{"d_shared_expert": 0, "activation": "bilinear", "lr_router": 0.000966, "norm_eps": 1e-05, "tie_embeddings": false, "beta2": 0.98}
Below are experts of layer 4 (counted from 0) of a mixture-of-experts language model. Rows are named router (the router's row for the expert), gate (a neuron's input weights, with its number), up (a neuron's input weights, with its number), down (a neuron's output weights, with its number) and show model dimensions 112-167. Each number is 500 + 40 x the weight over its row's rms, rounded and kept within 0 to 999. Numbers have three digits each.
Before each expert's rows: "comes after" lists some tokens at least twice as common just before its tokens as in all text. This comes from a sample of Wikipedia text that the model never trained on. Tokens count by the router's weight.

# expert 41
comes after: " of", " in", " to", " for", " the", " at"
router:480548451473534480519478520448509523548531541477491509447574518481494552543528543449432523513521471531424550512531501490453449635530487539492473526524576535537581547490
gate0:473556446526460467499461451453495569484523485514523451510550545535553500511428525513475524445480546474563454562462480518475466546509447475578542519502536512509535482491
up0:513529554580560467426459603544512451523501524522420490485495480565501411459448525578468486491437515501520569505517530495512482487575373484482474504541511449390491493542
down0:483519473573552466501509499509505562421464469537494540494488442504487569504476482590459496507486469489472539434520500440451495571497562481551430473520553476533485479448
gate1:478447462484533444599530561519529403454472530499513486492524606520491532558419442496519483463538513546464559524524462499441509533549531513480473449583463502526503540512
up1:554488510516522546449534490479537505472448525466531465486504475543571493448497542479536471409537527419530452512481512542519611502459529518471540542486497499563574469577
down1:474573487489457467506575468417541510509550549466463470498452521462471574398465537473432435573429466550502500440426541488512453492522484480459500591453450558532536552505
gate2:520507463416544513471510446518501498517567535513522603480480487509474500542583531488478521492509462462510487512472493558541381443590502496406500534474484475546530589512
up2:492489511511535545398525534420520483517520506509439473522520454450504534465462445518464519520439481430531559405496516502526506487533490570495512453568567574481471559556
down2:559474446524580537549545530380516602443502474473527515426556512443511480506477551474505518487507465477522484440503503536455548451495466544526489495460519544555507534494
gate3:500558430488418513487509520549523443445490534512488473536550542464486474516465506575507563417490531519461487504446479491444494541586482540444461489569447488602532514537
up3:548500396509483514475562499495525517572479574484442480431526570528492477526533453534484514510472488490432498534505520488462405487473443411497556456478459459488408554524
down3:463488425605418484568463467484533500484485434496539464469467464548559516457559514445583504594439487453439530512482414517520571426484503567556478488413478453454468524514
gate4:444459482485548489559459501541442430505457462553530509499445496507479462469456462563508470467505557442467550447470487529462502442530519484516482445503537477568537535573
up4:486502474495453526512508509509483428503524576548572500527487491487501493488445567462496499540520521392442537508541448471487541453532555474419517496494518559549505468531
down4:515497515527506554460433479502521479505557474446446479549536474543475479545532523542450503510436467549506484455456494469483532496540514513526550514446524448487514503504
gate5:543519510569493564561571531534530571451441522500520562375495515495532503468488463477458513566491503559537541488511441515486434480480554486479525491544501445517500472467
up5:494596555451478471518546457504514441554452480484453440456527448579515546457480558568525496467503500417473487556446502498552507491502510444558500532514592532424515435485
down5:523470530434513481524515541479566518494538534512499496552448441493503446435458441445505463534481459441555535508538491476439516463526492557450501490462569532449460474495
gate6:568505478456485556555515491585571485515479478518505512524472494459528486520536519459497529472487512570500454504519463528410446511528507447472468479513488514539553508507
up6:466459568520530481538534497474553445530457502487515498526520506506505516484575501548543445470438513404537493463451520546452484472515540524541462530434512530523522501458
down6:550378463488492496559518496500452458556437531456400445557469535480488555477478493427518481492525465477548562435570552555501516531521370495540535536479512505509488527529
gate7:461480501554412452540484421450519568538438518550476490497540533492562554502502537549480540514535465447467526520519448435561460525571520476451569596551537487528514489487
up7:537504501515494441576511473449517562544498504499474531610550446489485509509466566469494466498448416499465556453551535510505488551507447512392536518498524470527523418488
down7:474448488484429437526525513544555553519520544504409480565533499519498495562506501502535466554500401526516478485483481483435452527480416474445448475512502472570573428508
gate8:525555501484503448511537438489572389440489508564456516484483492481477496520523545503548482466529447453580482495399455499494490502504460470492451492503475502443497442411
up8:538500510515518573467509536490487463445462487522563522530492494439468523484494562596509508461536487464553524521500492465423514411540499545507526507448559419494455474461
down8:411521480503446448534539564475465543522522562443527520500597496481489485491504521474418509526496432537455490490549446493441421543532539483427498517519455521485410508514
gate9:439464498542507547450514488551521376484543479434464482513532517552451487513527471498447484528509496412467499543491472580504538496466454515533527515575584464418507446534
up9:456500519518492521476468466520531464509570573459478456544490506523450531514480484525503501538448486542487496433544441535501504407513503486442477455550554528491469466467
down9:540518471560455472548455549550438503516451543517478510542544424538627516465468480497530521459532441467435512426523527529484529467517511524510495433468477538553456484554
gate10:431549554516543534471512415508512498489520550507427534497489547442547456514586510502531449495541473518555496489555482471470569502482518446528426483509461511492496493506
up10:476501439493568497509451510536476488518519486547516499460472499494532474436472512420514522469437464468499490495503526471465438549483536470489489407528570513507503533503
down10:529490495508545542449399504454510519509503441540437490505466435511485487524459476442523467500460461527512516454428510479526566544465536466489493474461565572500478462529
gate11:458506480551632503447501523543465464538516573428509519492479442496562490559496520508492461532514550487448469462502465476537493430469514494523438551448558467510520498533
up11:501473467534501525516499471568527456463519481458537498443448545509467491513485495540499534484523509561520505501530501542488505505441517456423587558497489566522509474472
down11:471524467444496541540522515555466483517567468520419492532489492500517505538500445491510511484487516558490441519478495533476458480446504580514394507549524520495457466565
gate12:549578495536530507496544467456480469499458527510596514516489497509480504527523526493484508542546528498591596499553496475444446455514465435576467470517575400455443492525
up12:531579506560476441449552510491534543513506457457520481525579490475504452447472501493524556509504503481511555493543472496449463431530469514467488495532521469565484469527
down12:434463545522492472544494523563528452457557492468476488504540479428510583511592501483516493524492500486487469489437504488455558569507446545484596510534513456528530511532
gate13:567528518577468569474519446605509599479573514514594518563500439449468540447541573508517523561466495458466462490472526476546530502517510542459407464461432492462448499514
up13:447482481529589448555525450469461479498513522463497488442529513485461482489528498483536526426491475503552551450508492500558484473495511458506460575505559513495506615541
down13:491538436464466460495582512427433438564487478529480433443515496502442426466510456507577485465465484548535536519516464551532425475530453514488521619548534485510518526460
gate14:455472483473509513532508492520556467522503504489531488502601521498492531490516497505456498515482536476455503489549458514475557557486499532393473436495504550494474504511
up14:438535520536573507531485470580513545487473544444487562482468490447527532483488465476492486447565509474485464450442523522543557515562551493534471520542459514477485501502
down14:505531542523489499443502504470499566451468498526471432547481514504493505455443495517536489514549474585478536496492471449608484488577491535552549464565530454516498532495
gate15:553470484491546468482498422486558474450523522516506457591523454457539499490462421489487475517474497544540501474486464576530467428511456484496400503451519502483569551552
up15:559496477514509554447450512405577473548521495472542514486478485514479480520531573474477517511498443488475534513563575519468519518545568438592510575552530521505544501480
down15:469515528516478530453458513553489487504583511411468497574538511501542555549512476480503527394482498487509492542441525473492550483396470519471478488514479499515499501490
gate16:523411539519522415587523479532530532433448500496433525519514458498533533424515530502524442520454501505506502440435493479525535455445519468492554528492482506481451441491
up16:502452533484456499515530523504497503482501440471509579500546481537523516524510547453441432563606439558502524522490542529493469501454546536513485514506495481461505516524
down16:516516449428504449474518525557486449501539549529541459529466511466461526487469487488473543468496437462489542446540519505489493479531415485567420454502556599503493501457
gate17:514486468552529480537502499508427522487498405474553440535535472455471495504521590476505512414505465450407513498460401486481488479546525411488449511525506481502548520479
up17:457513546490476426527419466478488520487512482457605566441512538537490513486465517518577436509567522526501547478481581459573498491572561519493534507613506434398459468481
down17:537552508563488565476478486492445497466549480439454480590472494466457443515540461503526445490550547508522543499455485508540539500469567492495473521453427471496469516516
gate18:528457540528448421517560532520523454567488576453520494470473551477478546549508405502488492533481448483512516518500527509487549537440484492478526520531480529475530487470
up18:467543591437542448469491451434480531513520523421485487503414553463583469518449546517587438500560482475555521526450389507536479462503534590451560476522493476543526461545
down18:543497547566500493532430520498471483517478533542499501465566459388435555518457529478438503572407530460485487427419423548552578500538490422541589520520488525479530541505
gate19:542491550505543502498513415518545451515505568483515536479453493511547490584432437503505465491461463476509486508540534546499536450538485519598452496493470503494491544514
up19:531528543482465449526504498495549544473518440497469546427588484551464539487557427500512490497491552530464437555462483528452447535507489450439525504522517539512491516508
down19:472513474525534493434452518526458521556509470469535499450509464429419501501560549481529523512476510482477500514473456558510505505471492507419519420526540473574419472553
gate20:463469477495542457454493480531485433525501544543557514546567501518494461460509497516468458459559535549505548522533518488452497506536492517490514520461477521499538497495
up20:516507483520474454478528447398463533569513441550443558566571546463462503492506393497455517538548477544490565539542495522413580479540508582478450491449574490480515479477
down20:478476501520551468518509551562577502474488498566429486503514471500444455487492437533511550508528461454491493433497474479549463546475490510462514503453522472532483445502
gate21:482481507564451506536515406500503507472455559495584442563488525469544547486524543528591568489481477431519466523461446463493530524456568519498622477489544530477464507527
up21:492468543411511426453567479516465551496486469485490527489478465433507457452495564570502495509470481436477517494516490500503441442520456525587467520484511553539542530486
down21:475497429498512533471445543483591461536509493464467462500493523546465499516450448550470550441526517468508479529423509479459572481465520504490514481565495551503516503507
gate22:541480490517428527479433463513488501528525524502502491562488547508544468523523510461518502497506477441485410532482455450515565514512566520515484539489569523484562431486
up22:476408550452489494574492551518547478518502528547473562499505477504481425433498418477437514452526496558475452450489463489524540530508512489506503603521468461525571509531
down22:455535552483568518520449522464491487500532410436467466518451481503463529468467468522497458573510577545516496560464498480528550441475495479475490557548448506497463460550
gate23:436475505524519495551597466486460479502396480452431561436454559516449514462507496498552445500524501460537532439555495593510431439483516444564496579459534476540523542497
up23:523582479537554535528440455538587502466588458533540488477525417460476509551509511502397524535520472451467501504472438493468524508516538459420511436479500391523477456500
down23:540530445440533491555580523357472423522481549469564522524467510525506461473484407468475524459546506536468464533478490539549469513470425573507492526479520552527499506478
gate24:463506467452522522507549450450531473467536516493554500456498506469496501519594527469448485489464457507499573487571543439487400492515572425503496522516488426483523573519
up24:468504556533535415478520510477411486561491509458531451443478465535468459520455566550495541585516582436532493503530533503527465539430391420469402417488486528427503515433
down24:511486486447540534537467536523473481500475460468532550512475523564457578517500493511501483427485551512539490486515494567475565504494463523499466460522467515456489527480
gate25:509515456433438555454513470478494494508456556536495505520466506493536551484467519433527481515469512623502559571554496466541553566473486563475475514560554482527506484469
up25:502511458478528503440531468492483493532429475448457536462505543465479464468474480576506595469510482594445487549521586445461513495547516517491471552473500513475405527466
down25:547515481470497504515540499520553454433466480465554446525509533532551591511511500419444471527430518480504500504531526449468561527512494496577533469459493541503495551474
gate26:438449505459444530536499531484519475461546442503447493552543494490438516490509557501588437526557462486521504480445493531434534521512491498539509504493493547459419501519
up26:440493476546542518502541525435439507424517526582506508418511470499496477481465597488528509500421471424525467492545502557556495463489452454521535428487524520548509508530
down26:494502451521509528500529501548459459571486524555478458483483487467466502444473533454528464430570522530519497494508484533500525467533540443505533531433503502543531441576
gate27:518429508416493481424485493417450486493489503542545538485435523459449516455510524420513548504492526463470532483471525471495475485489522477499449495444461507511478549524
up27:464527464490461454541554491480532504549434470429504450479464501526505464490538459457506543440497472441467549493456468488480505514509455465446446490524521534558563509465
down27:475458448488517445491510478438462508467497526478553566499506497497507494461551453455539465453434545538527545444456492536449483566523454520494519470562522542535480500482
gate28:544507554454537443508565536512390460491545522447424527535522488532456499448548539525516491432519413539575421498457572527468585541431657474503416445538525527436487504462
up28:422484492462473545494516478467445450524527508488514586471485549482479532490542462509431553514550545515443507524448538477516514491522587532513538538474533495460479431496
down28:526538490494550516516493531532479489484502470424526493481516487495542536435483469450452468476440505476496485479470509567484455473431533535483501534514532521519528602592
gate29:521517470495487512485482580502431389488496437548511557543534506552490512547548429471422551548480464512494590525502576401472488539510544540481444517476502511503474460512
up29:515482514513541462529522407476495607489524586447478458469472487534447499558453462481481472477473516514527473420430503514455483429562466521430463531539443528486520464480
down29:428489565509559455551512415509447526462547462578532526503508493509500472470549484525476493401513508539472453519475441525603524561524486528441534521462529485548514502573
gate30:538560438507507496524428502520499519570549561423507574466497476451506503554528498512539422490477525511487517489477459542475497534486512559586524562473491490505422477516
up30:481447504509472532447427479490441524509473469493489467485471485533454517432523524502485545483521558513443439553490463496565528473497448454501480499494552462492542484552
down30:510477411556519504498561476495484575531577466534477507492546570465605525524526608566521532553467523471445482524489465450501535523494538500509459434491533479526451531533
gate31:423489514524510540500482449514508475448562537537453419535556545506507520510457520436535473564526527441504467518491481444478562412558506438412546417563556539521535492518
up31:399575539524512568466524534527536458490602509505496467532464535492593537538454425421529537452494509533490487510517552533486465463441573452444513461436524579465558466530
down31:505438540482442522485521538546480524500510538518394543498545512508510466487509563503468486551454532446545497495500447473525493492542564433464533559564505554477504562532
gate32:499450513433553508492513529531505529528457490510491414440492432544457503478461429414523458425479535508424493437483537516484541526499597497489454538495502573551588569505
up32:515542437495520528572477526538545479422538465515605402535504500457587536473507522501533514485490435537511498471520540543493488491470479491521560463468501471536519546518
down32:498555521535415479478399418511454536450469456542529499491549525505449534507537481465528551581522484484472480568541546528527485433491522498494464471529512418469524471492
gate33:486535590499489463565470569504549399531464530529449518479433522488454460458488448474503471535523543479503543512486477447487578522478460457455528532480483479478484471447
up33:481467513485480485445529503553460488513471565548521526550479588602503447486453419427566473467518463520508444518617505613561494450511503495487498515462526489470464472490
down33:490490536520516465474526491501475526539500463437511527501503530540482485539447418513539501550538480471432502503562485491549520474484488541461443512515508532497431449603
gate34:493469488561482475537544551496496529502488467580483485529494534509466479490479546501445503504521478471505475495551495531456457522473494493470497423457519522521598495541
up34:490437536543590556515507499524548483508504467585508559541484422463618511504517416557486529551525492527532531574502423481434449498518462489521458471461509477458579498476
down34:553509533477542463490500579446543534528443503411482442489446431482574536502480549471401472504539472451463489517493466480495450548497474511542538489544525454483500508496
gate35:504454511519556456578509457574539492539513455525459467558434493471528520456474455522454532556470527568497543511511487572495492509571518491490495566572560488456490546515
up35:521547486495488531472448512539588574508475424483462513560480478497503539517493478494507490473537510538494510483507503483479503513388500568529517520557526543487464452510
down35:478489509458548498516401526506515515481528483456458443488432460503504459530550506507495530519474455552449539488476477564528513468416481514526505496472438464497531520508
gate36:539481464459476481464460480518487498534519430500464506488544478517481554480521513524526547499551523442529481476469522499522566492523566532518531553442480486460503526518
up36:505444452521485488505496467490469496532473506520509482473480506590546573514469485391464528510416484509508601497476526428477497468535525511472495485557512486538537506521
down36:479517463514420492455548532462455476546473453521482545539523413446402496486500489471579552459562529431468501463536577514501471499495572491503605531449580446432498502583